Experts of a small language model: 96 ReGLU neurons an expert.
Below are experts of layer 2 (counted from 0) of a mixture-of-experts language model. Rows are named router (the router's row for the expert) and show model dimensions 168-223. Each number is 128 + 24 x the weight over its row's rms, rounded and kept within 0 to 255. Numbers have three digits each.
After each expert's rows: "comes after" lists some tokens at least twice as common just before its tokens as in all text. This comes from a sample of Wikipedia text that the model never trained on. Tokens count by the router's weight.

# expert 30
router:116163123111145156131133143111127081098140146128131087145171107116147109126166119120114130137130139129147148095132132112161122133133119126097103161127159127155116089148
comes after: ".", " of", "\n", " in", " to", " for"

# expert 24
router:093122158102138120115149107103141130093112133168125113125089135139107110155158105137138155121154162125108123119132152128140140130108122078117119150108151124126132168113
comes after: "\n", "-", "|", "==", " is", "Personal"

# expert 15
router:122137161133129123155155150099144121094132146161162111158150103098103117142176115153104134130150155076131120139167082134104123140119124113145124123122135155149143121081
comes after: ".", " |", "\n", "-", "==", " \""

# expert 31
router:087107117121071127119156128072142117138140150138109120106137140137178052160159164164118121093187127137145170115137101061139125116138111109119107141154133117113136149126
comes after: " |", "|", ";", ":", ")", " May"

# expert 2
router:109097156151158130108139103112140131141120182125160098105129138104105067132152143150095118118124134143183117130120139132124114141147118148134125131099130164159116128160
comes after: " |", "|", ";", " in", ":", " March"

# expert 9
router:117175181177116148138168181125115131135052112147153150124116131072063136174137177127152101119114121130124122134142137114122134134118174104135133135107134124162138115144
comes after: "1", "2", " ", "0", "9", " ("

# expert 12
router:152089113156076121145146178095130087151141138133137085144123109148097141144141161167137107149137109075129130124162140105138119126135163132135122166147133160106140102125
comes after: ".", ",", ":", "'", " where", " He"

# expert 23
router:131122102103119105121155125125137113099135125118125088168163091112139144122121135138134127101177093099134129124116101082114141134142134144144127103146120134101102153122
comes after: ")", "0", "3", "4", "5", "6"

# expert 4
router:139121140102155101118132123126099100114133142120113135141157125109095065164137104169127156154168166103136141128121142130174139115124131108101138100125141138093142158140
comes after: "\n", ".", "-", "==", " United", " \""

# expert 5
router:123124138115106125162131169142133098112130142106156130161130103129085126159142113160119137123116139105145173104145107099140160107086167103090119133107141119137114139099
comes after: " (", " |", " ", "\n", "|", "-"